{"n_layer": 9, "d_model": 768, "n_experts": 16, "router_score": "softmax", "normalize_top_k": false, "balance_loss": 0.00207, "init_std_router": 0.0117, "norm": "rmsnorm", "tie_embeddings": "early", "optimizer": "soap_variant", "lr": 0.00173, "grad_clip": 0.5, "steps": 10463}
Below are experts of layer 2 (counted from 0) of a mixture-of-experts language model. Rows are named router (the router's row for the expert), up (a neuron's input weights, with its number), down (a neuron's output weights, with its number) and show model dimensions 704-735. Each number is 128 + 32 x the weight over its row's rms, rounded and kept within 0 to 255.
Before each expert's rows: "gets" lists some tokens that make up at least twice as much of what it gets as of all text; "comes before" lists some tokens at least twice as common just after its tokens as in all text. This comes from a sample of Wikipedia text that the model never trained on. Tokens count by the router's weight.

# expert 1
gets: " | ", "–", " ", " (", "; ", "-"
comes before: "1", "2", "0", "3", "4", "6"
router [ 81 119 131  41 140 126 189 112 117 119 178 168 133 133 102  68 124 137 138 177 109  52 114  97 137  48 131 148 139 187 162 180]
up0 [159 140  95  92  92 134 127  65 103 166 117 147 140 109 126 131 142 164  95 127  97 213 129 136 151 139 117 143 128 131 130  66]
down0 [167 111 133 161 104 138  80  71 111 161 128 132 129 126 124 169 106 136 137  97 165 127 123 128 150  89 129 121 128 129 110 120]
up1 [ 81 106 165  95 140 101 153 152 144 168 126 137  89 138 140 105 180 142 101 180 185 134 140 130 154 126 191 143 127 152 149 110]
down1 [144  89  47 149  79 151 129 114 176 123  42 135 122  98 186 116  83 105  80 128 122 131  82 125 161 109 100 113 149 116 129 185]
up2 [162 167 107  97 154 122  94 131 147 131 190 135  70  85 112  66  98 123 147 123 135 142 113 123 104 149 132 123 136 160 134 153]
down2 [116  62 140 145 134 135  78 141 110 146 133 140 203  51 131  94 113 115 167  93 138 120 118  77 132 113 100  69  91  68 124 116]
up3 [158 126 104  62 163 141  84  89 165 111 157 123  91 169 115  84 108 163  87 119 109 117 109 173 143 161 130 129  89 100 140  63]
down3 [163 126 140  95 139 136 105 141 117 155 183 133  93  74 190  77 139 102 126  95 157 118 143  75 123 163 179 178  75 193 163  74]
up4 [130  99 166 167  64 138 190 149 154 119 126 158 139 124 155 119  66 117 154  96 148  74 146 108 128 136 124 164 100 130 135 122]
down4 [ 60 122 139  96 169 162 102 109 129 128 162 144 136  61  94 141 128 142 116 130 135  70 123  93 105 136  90  87 149 113 126 132]
up5 [109 101 103 101  90 137 139 123  73  96 100  79 125 150 147 149 157 150 115 161  82 164 137 133  97 137 127  95 136 152 133 140]
down5 [181 106 128  89 142 154  97 132 173  88 153 116 128 106 132  46 122 116 148 107 140 124 122 112 139 184 163  61 149 130 115 127]
up6 [126 123 135 155 143 126 139 127 132 163  81 162 167 151 151 139 129 116 158 113 138 102 142 136  99 117 104 146  97 167 148 146]
down6 [150 121 158 159 122 107 125 151  91 162 147 163 166  71 121 115 103 136  57 159  98 135 152 128 149 137 134 152 163  42 113 119]
up7 [138 153 127 150 134 165 123 117 138 107 122 110  81 162 121 156 186 127 119 139 112 162  57  62  87 177 143 143 170 132 169  69]
down7 [125 156 122 158 116 109 135 139 109  90 175 122 142 112 136 113 147  81 129 151 106 138 133 108 182 109  87 142 104 128 117 127]
up8 [123 104 113 136 115 219 121 137 148 159  97 127  81 156  93 154 129 140 182 150 149 195 171 136  75 127  45 161 139 115 181 145]
down8 [122 153 193 177 157 103 122 101 100 138 109 164 167 198 145 118 114 164  92  62  78 103 112 148 165 198 105 168 120  41 117 126]
up9 [145 105 176 128 121 131 145  98 183 111 101 149 102 164 132 135 172 186 124 132 155 115 194 127 175 139 203 165 155 118 131 156]
down9 [114 145 101 171 138 161 125 160  85  70 182 147 118 136 189 111 147 153  87 139 132 139  99 128 105  93  77 124  78 170 132 114]
up10 [101 143 115 128 142 105 156 126  69 166  76 124 104 121 108 161 118 133  74 153 123 112 151 121  84  92 140 134 104  85 128 136]
down10 [110 134  90  72 102  72 143  89 157 145 142  72 182 121 121 148  86 171  99 113 101 199 147 128  78 157 184 158 110  50 156 118]
up11 [129 125  91  86 168 116 159  74 165 144 157 135 142 162 163 149 133 116 120 110 115 133 160 159 139  95 125 107 132 115 132  98]
down11 [ 97 114 116 126 147 172 129 185 101  64 131 102  69 121 148 176 192 165  96 167 104  96  84  97 127 171 215 138  93 117 162 191]
up12 [ 73 149 165  92 129 128  96 119  94 124 107 126 170 150  77 115  89 127  63 169 133 197 151 119 158 150  73 147 127  55  81 174]
down12 [139 134 141 135 160 144 101 163  97 123 152 130 111 148 191 148 154 134  61  98 147 179 119 123 104 118 162 155  67  99 142 149]
up13 [133 112 124 188 146 133 117  98  91 150 121  53 142 122 118 151  93 155 137 148  96 145 110 156 124 150 119 145 146 121 121 119]
down13 [129  97 128 121 139 102  99  62 156  96  96  75 224 128 112 178 161 149 125  71 171 134  65 116 138 121 162 157 157 119 123 169]
up14 [184 151 126 170  90 173 163 112 122  85  86 118 147  69 135 152 201 128  91 146 115 143 134 124 105 107 142  77 161 128 107 193]
down14 [176 123 135 167  65 133  79  91 166 168  89  78 137 113 102 165 206 103 120 118 111 122 134 113 128  41 183 163 163 174 135 151]
up15 [ 90 203  89 105 112 133 113  83 107 101 124 134 157 154 125 154 139 137 144 133 143  89  95 101 133 140  98 109 103 145 154 145]
down15 [ 62 108 101 112 136 127  79 101 122 141 162 164 106  85 105 166 122 111 135 158 162 151 123 124 150 167 115 123 190 194 180 105]
up16 [ 91 132 173 158 141 169  64 169 169 107 176 162 142 194  87 162 111 120 107  64 181 119 122 171 101 129  97  83 173 150 136  53]
down16 [199 146 121  67 147 141  81 131 142 112  94 153 129 127 149 144  90 121 168 143 154 129  96 114 111 115 170  99 137 118 148 112]
up17 [179 143 147 176 106 124 126 143  98 112 127  60  68 198  95  94 125 158 100 226 185 156  84 153 194  93 143 117  98 138  64 113]
down17 [122 114 112 140 136 166 130  99 111 132 105 109  76  91  48 150 118 100 105 126  93 122 133 126 125 139 156 189 152 185 183 150]
up18 [178 131 100  70 129 143 133 111  63  78 141 135 170 144 130 101 166 159 146 174 163 142 131 137 177 107 114 121 142 135  97  85]
down18 [177  96 148  92 140 197  82  98 182 155  98  68 105 117 151 146 117 112 129  99 178 117 140 142 144  71 104  57 112 109 115 122]
up19 [104  70 131  93 172 125 142 156 127 103 116 145 120 110 103 135 118 157 113 102 139 154  95 133 118 148 112 128 133 129 114 155]
down19 [172 132 138 112 152 130  98 131 143 129 169 139 104 146 137  59 115 127 183  96  47 130 151 190 174 136 160 151 144  99 168 105]
up20 [125 145 154 125 159 171 179 148 164  84 175 119 155 179 153 162 132 120 166 105 119  98 153 144 118 189  88 159  66 129 101 112]
down20 [140 130 107 170 129 143 148 118 133 100 128 144  89 145 140 104 133 115 193 114 148 165 167 153 131 162 104 158 191 158 134 121]
up21 [ 97 117 134 141 161 139  83  99 124 106 118 143 146 180 118 133  46 142  99 168  92 138  77 162 133 145 152 125 101 123  96 126]
down21 [162 146 138 118 127 145 101 186 136 157 144 112 138 127 170 126  81  97 180 104 134 148 175 134 136 132 186  51  98 153 168 122]
up22 [137 116 118 121 115  94 186 115 163 129 147 147 115 159  99 195 127 149  66 129 128 178 149  81 104 143 168  76  83 128 140 144]
down22 [142  89 167  99 132 121 108 129 176 164  92 117 149 106 123 105 136 193 136 111 132 117 130 168  91 171 219 135  23 113 148 133]
up23 [170 107 107 162 128 138 191 111 171 166 113 115 186 142 124 125  92  90  94 155 149  75 141 117 116  85 117 127 138  91 127 149]
down23 [ 76 186 138 142 172 138 118 131 161 129 104 146 124 153 154  77 102  89 158 182 100 152 132 111 134  92 209 141 152 167 158 121]
up24 [120 154 173 161  89 158 125 128  99 135 129 145 146 132 153 152 133 134 130 168 209 129  68 153 110  93  84 131  89  84 133 134]
down24 [ 87 193 122 116 122 118 149 178 153 121 145 124 125 107 105 118 123 123 108 151  56 117 137 135  90 106 197 101  93 128 106 127]
up25 [147 109 124 178 154 108 129  57 126 135 139 147 185 130  92 121 101 146 204 127 158 204 189 142 180 143 145 177 151 104 157 133]
down25 [ 88  85 107  74 102 147 103 116 113 103 156 137 125  40 149 120 111 193 123 150 164 141 144 115 131 112  80 167  62 101 141 112]
up26 [ 75 136 102 124  86 139 130 113 146 146 122 130 117 146  84 116 158 164 171 177 150 121 137  96  91 125  73 137  93 126  94  71]
down26 [137 139 132  88 162 128 120 133 104 116 153 137 104 137 181 100 139  98 151  82 178 124 150 108 152 173 144 101 150 219 110 145]
up27 [104 149  93 107 122 117 132 136 101  82  90 129 201 112 151 111 162 168 179  89 110 114 114 131 187 140  92 113 143 142 161 164]
down27 [100 127 110 106  51  99 148 117 131  88 124  70  92 144 135 153  99 111 137 136 139 128 165 137  91 105 132 155 164 127 134 114]
up28 [ 84 146  97  75 163 117 120 103  98 166 141 159  90 111 113 145 164 177 145 147 201 133 119 112 172 148  72 159  73 130  71 122]
down28 [133  66 100 130  76 103 183 151  96 133 155 115  56 147 156  88 208 130  91  93  76 120 120  44 141  64 145 175 123 114  92 159]
up29 [132 100  70 140 131 109 104  96 137  93 146 116 109 106 149 116 134 101 153 111 143 110 109  99 107  98 126 135 139 113 101  55]
down29 [109 153 100 115 138 165 123 127 134 102 114 149 109 144 129 147 136 129 113 128  71  73 191  77 161 138  91 210  69  83 100  93]
up30 [108 166 166 125 160 191 175 121 182 147 142 149 111 129 112 159  98 137 121  92 122 170 135 137  75 203 100 167 130 123 126 141]
down30 [104 175 115 137 121 101 132 107 172 139 114 170 145  93 125  55 104 138 184 111 151 114 159  84 122 101  83 108 201 153 123 155]
up31 [154 119  80  90  86  88 137 127  73 156 103 141  71 123 128 136 119 118 139 133 148 166 163 124 117 123 119 121 106 104 120 114]
down31 [ 82 132 162 165 135 103 135 131 100  62 147 113 117  70 107 131 139 135 169  83 182  97 134  91 136  73 128 183 161 128 126 111]
up32 [116 135 146 134 162 177 117 149 108 104 127 191 110 150 120 140  95 108 117 104 108 198 121 131 187 130 159 164 129  90 140 170]
down32 [ 92 119 159 177 172 127 153 111 160 174 101 145 116 172 135 149 173 178 104 113  93 169 129 131 131  79 115 188 148 132 160 126]

# expert 5
gets: "\n", "\n\n", ")", ".", "\"", ")."
comes before: "| ", "\n\n", "The", "|", "-", "\n"
router [162 133 118  73 115 194 144 126 113 118 110 126 149 204 183  79 147 132 105 155 166 154  60 183 144 128 114 118  98 134  93 121]
up0 [105 102 113 135 116 142 125 105 142 133 124 138 134 190  85 141 109 125 135 111  69 192 125  96 111 113 188 122 157 156 187 165]
down0 [125 127  96  98  87 136 134 106 115 110 174 116 166 144 123 163  62 116 146 125 149 189  90 137 139 164 121  89 179 124 129  84]
up1 [ 74 127  80  58 100 115 112  72 122  82 137 170 153  79 102 103 124 129 118 178  69 148 116 157 116  75 126 161 142 134 157 113]
down1 [ 98 176 237  92 164 130 186  94 200 125 144 128 181 124 133 121  89  99 154 153 119 168 140 147 142 139 129 184  90  47 134 166]
up2 [138 100 146 147 126  95 146 146  88 133  86 161 113  70 156 106 150 114 137 148 152 110  50 156  71 155 138  91 151 120 129 120]
down2 [ 85 148 137 129 155  81 130  82 166 151  91  76 122 124 118  76 106 101 108 131  97 163 165 161  51 172 104 100 183 185 129 103]
up3 [152 113 180 137 197 124 166 193  58 150 153 116 146 133 113 148 123 105 118 100 129 106 118 125 125 126  94 127 113 103 131 102]
down3 [170  91 133 117 129 108 152  95 127 138 160 140 110 154 144  93  65 182  89 150 182  98  48 134 165 115  47  75 134 120 135 124]
up4 [139 187 130  86 122 150  93 106 101 152  96  94 108 139 157  87  82 117 104 151 192 104 101 155 136 127 125 102 172 195 128 240]
down4 [ 76  96  75 101  61 148 122 113 172 137 177 155 162  74  96 162 114 154  43  64 119  66 156 145 125  92 119 128 140 212 138 108]
up5 [122 167 181 112 144 125 139 133 136 157 142 215 110 123 144 143 101 151  85 144 184 139  80 136 116  86 131 129 131 174  71 136]
down5 [ 77 148 185  36 109 148  82  82  89 150 158 145 146 101 158 129 132 100 138 124 105 202 111 158 203  75 165  59 129 152 152 113]
up6 [113 134 130  90 128 123  89 106 178  80 116 110 173 139 169 175 103 178 112 144 161 189  92 130  62 115 146 154 145 176 180  90]
down6 [192 117  89 136  83 143 116 154 140 134 174 142 132 108 130 116 112  65 134 165 146  88 172 129  97 161  91 168 175 136 176 137]
up7 [118 129 112 102 120 130  75  57 111 100 104 115 139 168 149 127  43 110 108 160 112 129 114 100 160  84 108 170 121  69  98 147]
down7 [134 176 141 112  84 163 142 138 176 153 119 104 124 153 138 135 150 148 116 135 102 215 100 131 156 181  95 107 159  80 106 117]
up8 [167 167 169  98 123 163 133 156 105 158 117 160 157  63  86 134 166 154 130 168  61 144 168  89 122 132 113  93 124 131  96 115]
down8 [108 116 112 146 167 190 147 127  52 134 147 133 130 178 164 128 134 171 106 134 179 116 149 197  93 121 135  83 135 172 134 135]
up9 [107 133 137 175 100 133 153  86  42 115 134 136 148  96 173 171 177 140 124 107 158 122 185 146 118 138 113 139  89 104 137  91]
down9 [106 166  78 121  98 169 146 149 127 158 102 129 104 186  97 198 123 127 114 122  74 195 114 164 126 148 138 145 170  91 138 136]
up10 [118 152 113 100 107 140  42  97 136 130 106 151  88 101 154 157 139 133 141 137 159 137 130 191 119 133  86 169 153 114 131 138]
down10 [136 183 101  98 101 116 127 138 101 100 135 112 118 149 154 180 128 143 128 118 150  94 101  97  80 101 126 152  97 168 125 115]
up11 [153 131  82  74 160 139  94 132 168 160 158 151 130 123 135 111 142 107  91 171 126 129 116 196 147 118 100 172 145 101 160 125]
down11 [106  86 116 158 148 165 147 147 143 195 165 108 232 166 111  99 117 173 159  74 115  87 114 172  64 101 143 102 122 130  93 148]
up12 [122 125 129 148 107 151 110 166 173 111 145 159 126 125 106 122 148 168 103 141  53 120 184  88  94  83 114 158 110 167 144 165]
down12 [151 100 137 131 101 134 121 118 149 134  88 183 167 114 166  96 114  52 141 194  76  94 122 134  94 103  56 118 165 162 110 180]
up13 [156 158  93 109 105 130 131  59 142 173 110 114 120 157 145  92 203 121 119  85 171 117 128 146  79 128  94  97  86 186 150 172]
down13 [112 136  92 151 248 112 186 166  31  89 167 115 100 139 140  96  86 162 149 166  98 146  60 124  88 130 204 123 199 164  87 107]
up14 [100 118  77 107  98  98 181 159 147 135  60 117 117 143 154 143 119  92 167 203 130 131 143 142 172 143  65 150 166 112  53 171]
down14 [134 110 163  79  76  78 170 133  91  82 137 134 145 122 114 136 170 180 170 157 152  93 124 122 135 110 156 108 158  74 117 131]
up15 [102  98 122  97 140 128  16  88 133  96  82 135 167  75 136 121 153 109 192 136  80 153 183 157 115 153 126 130  95 139 103 148]
down15 [138 199 133 109 120  78 131 128 152  86 127 114 148 211 152 123 121 121 138 108 158 112 180 138  79 129 128 151 192 108 136 133]
up16 [ 87 140 171 147 130 110 136 146 138 116 116  93 123 180 153 105 115 103 135 114 135  96 113 127 138 104 191 132 173 134 123 106]
down16 [183 185 108 114 150 113 143 164 156 146 167 104 113 111 107  72 226 143 113 119 120 157 145 113  89 128 108 109 149 102 137  85]
up17 [167 111 145 127 135 117  99  76 149 107  80 105 175 181 163 129  76 111 117 109 100 110 150 115 121 153 169 104  83 147 144  93]
down17 [140  67 129 134  99 155 202 102 106 153 121 100 151 109 131 120 117 142 117 112 108 163 140 132 107 160  80 134 171 126  96 150]
up18 [120 128 101  96 107 165  68  60 140 137 155 174 147 121 127 141 159 155 160 137 152 177 100 160 163 162 148 112 146 175 143  90]
down18 [105 126 124 160 155 178 102 138 161  95 119 123  82 184  86 113  99 146 188 104 140 100 136 139 170 110 173 138  94 140 163 133]
up19 [115 185 135 140 113  76 145 125 108 135 120 120 168 185 133 105  73 176 124 117 140 105 133 110 102 114 198 206 154 110 158 127]
down19 [ 93 146 102 120 129  99  92 118 129 166 166  93 148 121  83 104  76  80 176  95  81 105 106 127 112 115  52  96  95 148 149  98]
up20 [150 149 157  76 147 168 144  80  73 160 140 161 132  79 154 114 152 141 134 169 106 142 101 144 137  65 203 108 146 168 153 144]
down20 [147  89 118 150  97 107 172  77 157 170 128 143 113 118 118 140 121 130 164 179 130  54 115 119 108 128 115  83 166 154 123 142]
up21 [179 110 100 152 130 132 138  60 118 120 178 151 145 166 109 126 114 129 150 148  90 142  92  83 120 114  78  97 167 161 143 142]
down21 [139 135 108 191 134 108 101 137 129 149 119 112  57 167 127  61 102 145 114 120 126  96 163 162  76 146 117 160 125 128 115 147]
up22 [163  90 120  72 133 185 148 138 130 121 125  84 150 132 138 153 187  59 185  95 139 149 113  80 106 173 129  87 184 101 157 170]
down22 [101 168 168 182 191 114 124  97  61 131 105  90 127 104 161 116 121 148  96 107 192 200 157 103 131  84  85  88 110 149 101 137]
up23 [147 121 145 156 111  59  90 121  74 115 156 101  84  79 116 129 134 181 126  74 114 155  51 201 110 123  73  84  77 138  88 105]
down23 [117 103 110  84 144 147  96  66 148 137  84 193 125  90 149  93 114 120  69 126 104 128 128 117 157 153 110 136 133 170 134  56]
up24 [132 119 126 101 139 135 131 160 164 139 117 126 159 153 108 134 190  98 196 138 114 165 127 141  82  83 167 101 152 105 103 107]
down24 [136 115 177 154 132 133 176 158 137 211  52 153 109 147 158 149 124 133 138 150 104 124  90 146 206 144 126 112 147 159  33 126]
up25 [146 176 112 103 106 118 147 159 131 110 129 133 170 132 122 112  89 147  93 172 128 137 150 111  75 133  84  69 146 184 127 164]
down25 [ 86 130 140 114 110  89 174 165 156 121 173 125 115 164 112 188 113 161 165  90 105  82 139 120 146 136  97 108  96 122 152 138]
up26 [101 144 125 104 142 106  67 103 138 158 203 112 107 169 158 180 111 114 183  90 122  92 127 111 146 115  61 213 101 152 118 103]
down26 [154 135  91 125 123 150 131 123 112 153 164 138 103 149  91 141  89 162  95 150 136 153 117  69 202 106 101 120 151 124 123 160]
up27 [ 90 137 127 108 166 165 134 150 141  80 167 135 103 187 145 129 171 107  63 114 137 100 136 100 123 147 180 148 121 146 106 149]
down27 [ 68 116 139 183 142  73 110 142 132  45 176  87  99 177 170 147 162 123 116  96 214 134 134 165 152 160 135 176 149 125  83 132]
up28 [118  86  54 121 113 119  88 114 147 107  78 133 144 154  85  47 162  56 144 177 124 146 119 151 136 173 162 142 168 119 137 163]
down28 [ 83 106 105 129  94 157 145 126 150 141  80 181 164  99 112 122 114 107 116 113 121  97 122 121 166 132  28 119  87 153 119 132]
up29 [108 124 109 157 127 117 131 108 138 144 139  75 104 111 135 184 153 114 173 132 105  76 131 136 118 148  63  91 166 135 114 155]
down29 [119 101 125 175 101 141 110 129 100 127 143 111 138 111 139 107 139 119 156 111 130 140 135 178 119 110  94 121 110 163  82 172]
up30 [118 159  91 118 143 118 122 154  88 141 109  44 145  29 120 154 151 179 170  99 150  52  96  59 151 142 151 113 150 137 147 158]
down30 [128  68 171  90 124  85 144 198 184 136 210 100 155  87 155 160 126 161 126  96  89 126 152 106 125 103 149  86 125 188 145 168]
up31 [142  65 144 107 156 100  83 108 126  66 103 116 131 124 164 153 136 126  96  69 103 186  91 130  83 146 162 123  76 119 136  81]
down31 [118 126  78 143 135 161 151  64  92 143 106 133 114 127 102  79 115 130 154 104 184 120 124 105 162  82 164 131  60 175 113 128]
up32 [116 146 126 130 143  92  84  78 112 118  50 116  77 153 116 107 144 105 104  91 119 134 119 158 213 131 105 136 184  73 147 123]
down32 [137  69  62 127 133 104 107  62 162  93  91  90 165 123 115  53 101 115 100 134 169 143 134 200 111  80  96  87 140 132 172 126]

# expert 14
gets: "===", "==", " ==", " ===", " =", "===="
comes before: "\n", "\n\n", "==", " ==", "===", " of the"
router [148 142  74 157 117 127  70  97  93 140  99  83 101  97 109 143 101 113 189  97 119 123  86 103 134 161 151 193 146 153 224 156]
up0 [142  99 105 179 112 189 124 103 119 160 124 132 115  96  70  47 113 113 134 127  86 200  78 129 134 128 124 159 141 178  97 148]
down0 [146 101  38 115  99 119  80 132 126 135 125  99 127 148 110  63 120  97  83 103 112 122 155 121 153 128 122 106 138 201 201 137]
up1 [219 152 129 170  91 123  99 123 130 127 135 139 145 111 101 177 113 106 139 154 131 141 126 182 201 102 131 148  84 104  98  97]
down1 [152 170 105 139 146 141  63 126 130 151 118 126 189 103 188 172 167  76 166 124 120 153 140 100 122 181 125 171 167 126 113 119]
up2 [118 179  79 108 193 181 158 112  99 149 167 139 150  91 100 106 124 119  98 148  89  67 136 114 142 134  84  99 104  83 166 128]
down2 [132 108 110 183 126 110 113 194 204 112 109  98 154 133 130 119 124 151  98 165  63  92  92 100 124 100 164  92 132 122 168 149]
up3 [166 134  90 139 160 113 178 122 173 123 136  96 144 144 139 115  82 153 130 146  78 133 134 115 105  90 157 147 108 101 114 166]
down3 [136 148 102 131  77 113  96 147 155  44 111 136 151 158  90 103 158 120 133  91 118 124 140 168  97 134 203 120 103 147  82 133]
up4 [142  95 146 121  70 128 153 132 174 173 100 106 150 102 115 136 115 116 108 150 171 124 112 119 214  86  96 122 145 144 133 111]
down4 [104 129  69 142  93 100  89 132 160 132 124 133 116 118 107 118 103 104 100 165 159 126 142 140 123 130 113 166 146 151 142 122]
up5 [108 155 109 111 125 109 139 129 150 157  88  66 109 118 163 114 115 134 134 111 129 189 148 134  95 195 125 104 180 186 111 118]
down5 [136 123 138 126 172 118 107  77 128 159 156 124 184 146 145  53 178 130 186 134 159 142 152 168  93 126 149 138 122 122 185 190]
up6 [133 165 105 160 167 155  83 158 153 170 116 154  75  33 147 160  88 134 126 202  90 137 114 108 107 158 139 141 123 187 159  94]
down6 [119 108  89 128 114 136  96 151 136 149  94 122  94  62 128 114 146  77 146 151 109  75 135  76 133  94 155 104  33 133  93  79]
up7 [123 130 159 137 153  98 139 217 129 125 147 223 121 154  68  93 126 154 182 109 129  96  89 126 136 143 113 127 122 109 111 140]
down7 [ 96 113 141 130 177 127 148 108 108 130  84 107  75 181 118 153 128 141 124 149  71  52 102 155 128 110 133 155 151 161 173 138]
up8 [ 96  89 131 140 148 165 140 159  51 113 153 132 128  96 150 149 170 162  82 123  15 140  84 121 152 251 110 132 105  70 124 176]
down8 [182 165  88 114  97 126 151 120 136 141 201 111  94 129  97 120 142 183 110 174 132  91 136 146  95 152 140 160 150  98 156 152]
up9 [104  56 127 103 132  77 117 177 111 171 130 145 108 154 124 148 105  68 164 106 105 137  78 116 163 156 146  77 162 127  97 135]
down9 [156  47 162 193 141 181 170 128 151 149 105 174  71 124 143  85 150 107  66 149 143 118 133 101 126 103 132 140 110 136 133  60]
up10 [106 159 137 135 115 176 115  99 153 112 102 111 109 130 101  95 136  62  81 121 122 150 121 112 135  89 148 128 114  62  89 199]
down10 [156 188 121 159 114 111 107 122 166 105 149 101 166 100 108 101 113 139  76  75 137  69 141 118  98  72 153  97 136 180 130 177]
up11 [128 124  92 124  98 131 122 139 120 188 156  99  58 103 152 174 149  75 137 161 145 126 130 182  99  96 127 125  73 141 106 134]
down11 [170 157  63  99 180 120 143 116 114  98 125  98 134 143 105 166  82  59 118 129 121 200 164 135 103 201 143 120 190 138 106 114]
up12 [ 91  56 129 123 214  94 179 142  94  69 196  91  87 135 132 139 172 127 168 144 127 132 130 102 113  95 147 132 115 131 176 136]
down12 [124 134 114 152 170 148  94  86 105 163 142 125 145  84 167 124 170  81 168 136 178  83 148 126 167 144 172 144 131 152 123 180]
up13 [106 219 145 138  84 134 170 159 151  88 116 116  99  98 182 137  90 150 142 183 140 142 124 142 115 204 170 140 111  56 114  96]
down13 [136 114  93 112 137 107 125  79  67  80 178 102 102 141 164  86 102 143 173 106  80  78  98 131 164 147 170  83 151 138 105 176]
up14 [ 83 144 156 181 169 120 118  91 174  92 153  78 109 106 132 119 195  77 131  96 122 117 161 162 123 171 130 191 102 130 167 133]
down14 [ 38  84 150 102 111 153 115 124  86 127 127 117 109  49 110 138  97 132 110 129 136  98 124 148 144 134 134 193 128  98 141 101]
up15 [ 97 104  98 102 124 132 138 146 177 163 178  79 177 133 111  81 101 101 140 136 174 101 127  76 167  88 107 121 136 102 185 138]
down15 [108 249 109 143 158 186 104 155 166 122  92 113 155 166  80 160  85 160 120 114 163 178 138 114 108 154 103 105  80 129 152 101]
up16 [167  99  83 208 112 115  67 131 168 169 142 130 126 134 131 125 109 173  76 155 125 150 170 172 110  76 110  74 156  97 113 156]
down16 [113 141 113 124  41 156 110 165 167 120 132 101 158  71 111 127 104 100 143  97 114 117 109 172 150  95 128  92 107  98 134 160]
up17 [ 96 137 151  52 186  76  81 138 113 117 121 119 139 118 132  71 180 200  74 128 134  92 129 103 175 134 113 126 172 110 197 120]
down17 [173 116 199 102 172 139 121 122 140 113 145 112 117 172 168  67 129 118 149 115  85 125 144  90 111 159 149  72 125 139 158 145]
up18 [173 144 107 102 147 165 198  81 161 157 105 187 142 115 174  95 139 114 115 141  92 184 108 155 115 142 118  76 112  96  79  97]
down18 [105  70  85 106 154 157  98 144  97  74 134 120 169  80 107  92 143 126 149 107 114 110 103  90 136 137 106  94 134  85  87 120]
up19 [176 136 194 154 115 192 184 115 122 136  92 105 138 144 111 139 136 130 165  96 120 147 137 140 170 172 105 109 181 103 139 168]
down19 [145 144 196  99 146 111 104 117 105 158 104 150  79 161 134 122 134 104 124 119 171 179 169  76  97 143 100 164 133 137 196 168]
up20 [155 121 114 136 131 123 110 115  92 125 139 171  89  91 117 143 134  92 144 160 105  95 120 162 153 113 103  77 143  64 109 125]
down20 [133 139 104 138 133 179  52  97  91 168 102  82 160 192 188 125  94 116  73 152  99 150 141 143 138  93 145 144 129  91 165 114]
up21 [131 140 214 163 120 157 186 105  87 144 172 161 171 170 155 122 150  98 133 111 182  58 132 130 166 145 126 200 154 123 119  84]
down21 [119 121 130 108 125 109 154 158 126 111 120  62 123 116 119 128 118 137 101 113 165 112  99 153 103  72 102 127  91 118 152 134]
up22 [103 156  78 134 132  98 103 175 135  81 135 110 138 129 178 134 119 134 209 166 151 159 192 157 171 167 138 165 151  78 129  92]
down22 [135 156 154 148 208 145 146 177 105 138 111 128  94 125  62 143 119 114  91 174 149 125 129  91  41 123 122 108 130 211 132 143]
up23 [119  62 100  85 118  94 181 157 148 191 102 160 148  99 159 148 100 126 141  59 139 107 119 146 138 111 112 163 147 174 148 138]
down23 [133 142 129 116 142 199  75  79 136  92 118 127  64 137 120 134  90 120 128 125 111 167 111 154 161  88  48 137 132 109 109 131]
up24 [116 125  91 132 144 145 115 116 121  84 125 126 111 171 101 115  98 156 161 147 144  60 153 108 137 140 149 164 138 127 126  96]
down24 [182  87 148 101 164 117 161 116 143 176 107 151 161  97 146  92 171 115 113 156 104 139 150 110 102 151 126  96 175 116  82 153]
up25 [126 153 174 180 127 154 148 125 157 106 131 166  93 151 113  89  94 124 131  89 130 127 138 132 161 128 159 202 160 166 160 130]
down25 [ 97 137 124  94  91 130 102  97 117 115 107 179 124 130 191 110 151 100  94 136  70 116  87 105 124 135  96 147  98  79 116  84]
up26 [ 61 108 103 168 139 163  65 162 158  87  96 136 135 169 124 120 166 144 125 103 146 118 113 160 104 109 156 131 128 132 122 102]
down26 [ 80 132  93 138 179 189 110 177 151  96  89  72 168 170 145  75 213 155 154 134 107  95 166 158  91 159 154 193 123 106 126 103]
up27 [144 132 141  67  61 102 152 175 140 117 115 115 117 189  98 162 169 119 160  95 135  92 166 144 181 111 127  95 136 157 145 144]
down27 [122 144 104 111 132  86 131 186 145 143 198 152  54 119 160  59 128 124 159 126 102 132 102 166  76  56 108 106 122 124  90 174]
up28 [119 153 138 119 175 112 160  66 141 102 141 106 161 145 131 121  95 125 167 125 147  72 107 134 178 153 145  45 132 111 132 105]
down28 [148  80 144 128 152 107 113 118 107 162 170  76  99 148 127 149  57 120 106 185 153  91 154 140 113 126  34 109  79 110  72 157]
up29 [143 150 118  94  89 137 146 140 126 138 127 150 205 103 145  84 102 139 132 105 115 110 118  98 154 120  91 167  91 115 137 117]
down29 [137 121 187 105 149 132 159 131 145 145  84  81  75 170 137 109 120 183  68 130  96  80  90  47 131 153 142 140  92 138 190 107]
up30 [136  81 121 165 153 147 142 154 106 107  79 185 192 150  92 108 124 131 117 140 109 157  73 109  92 135 195 147 143 113 120 171]
down30 [ 82 165 119 116  70 128 179 125 106 177  87 125 130 114  95 139 143 116 142 176 187 100 157 150 136  54 129 134 128 140 110  98]
up31 [138 119 132 105 112 157 125 175 114 191 114 124 113 186  80 149 142 140  97 120 120 100  96 151 154  90 136 149 151 120 114 114]
down31 [135 146 125 108 126  79  94 100  92 127 127 133 130 154 133  81 146 132 115 140 117 123  93 158 137 130  73 133 144 106 202 176]
up32 [176 133 141 136 116  70 163 114  80 127 148 156  92 152  84  75 114 116  70 139 143 125 141 154 129 131 122  70 154 177 180 164]
down32 [148 190 152 231 130 148  55 159 140 114 109 130 121 127 152 129 175 108 116 110 158 140  95 126 127 136  98 100 123 180  45 131]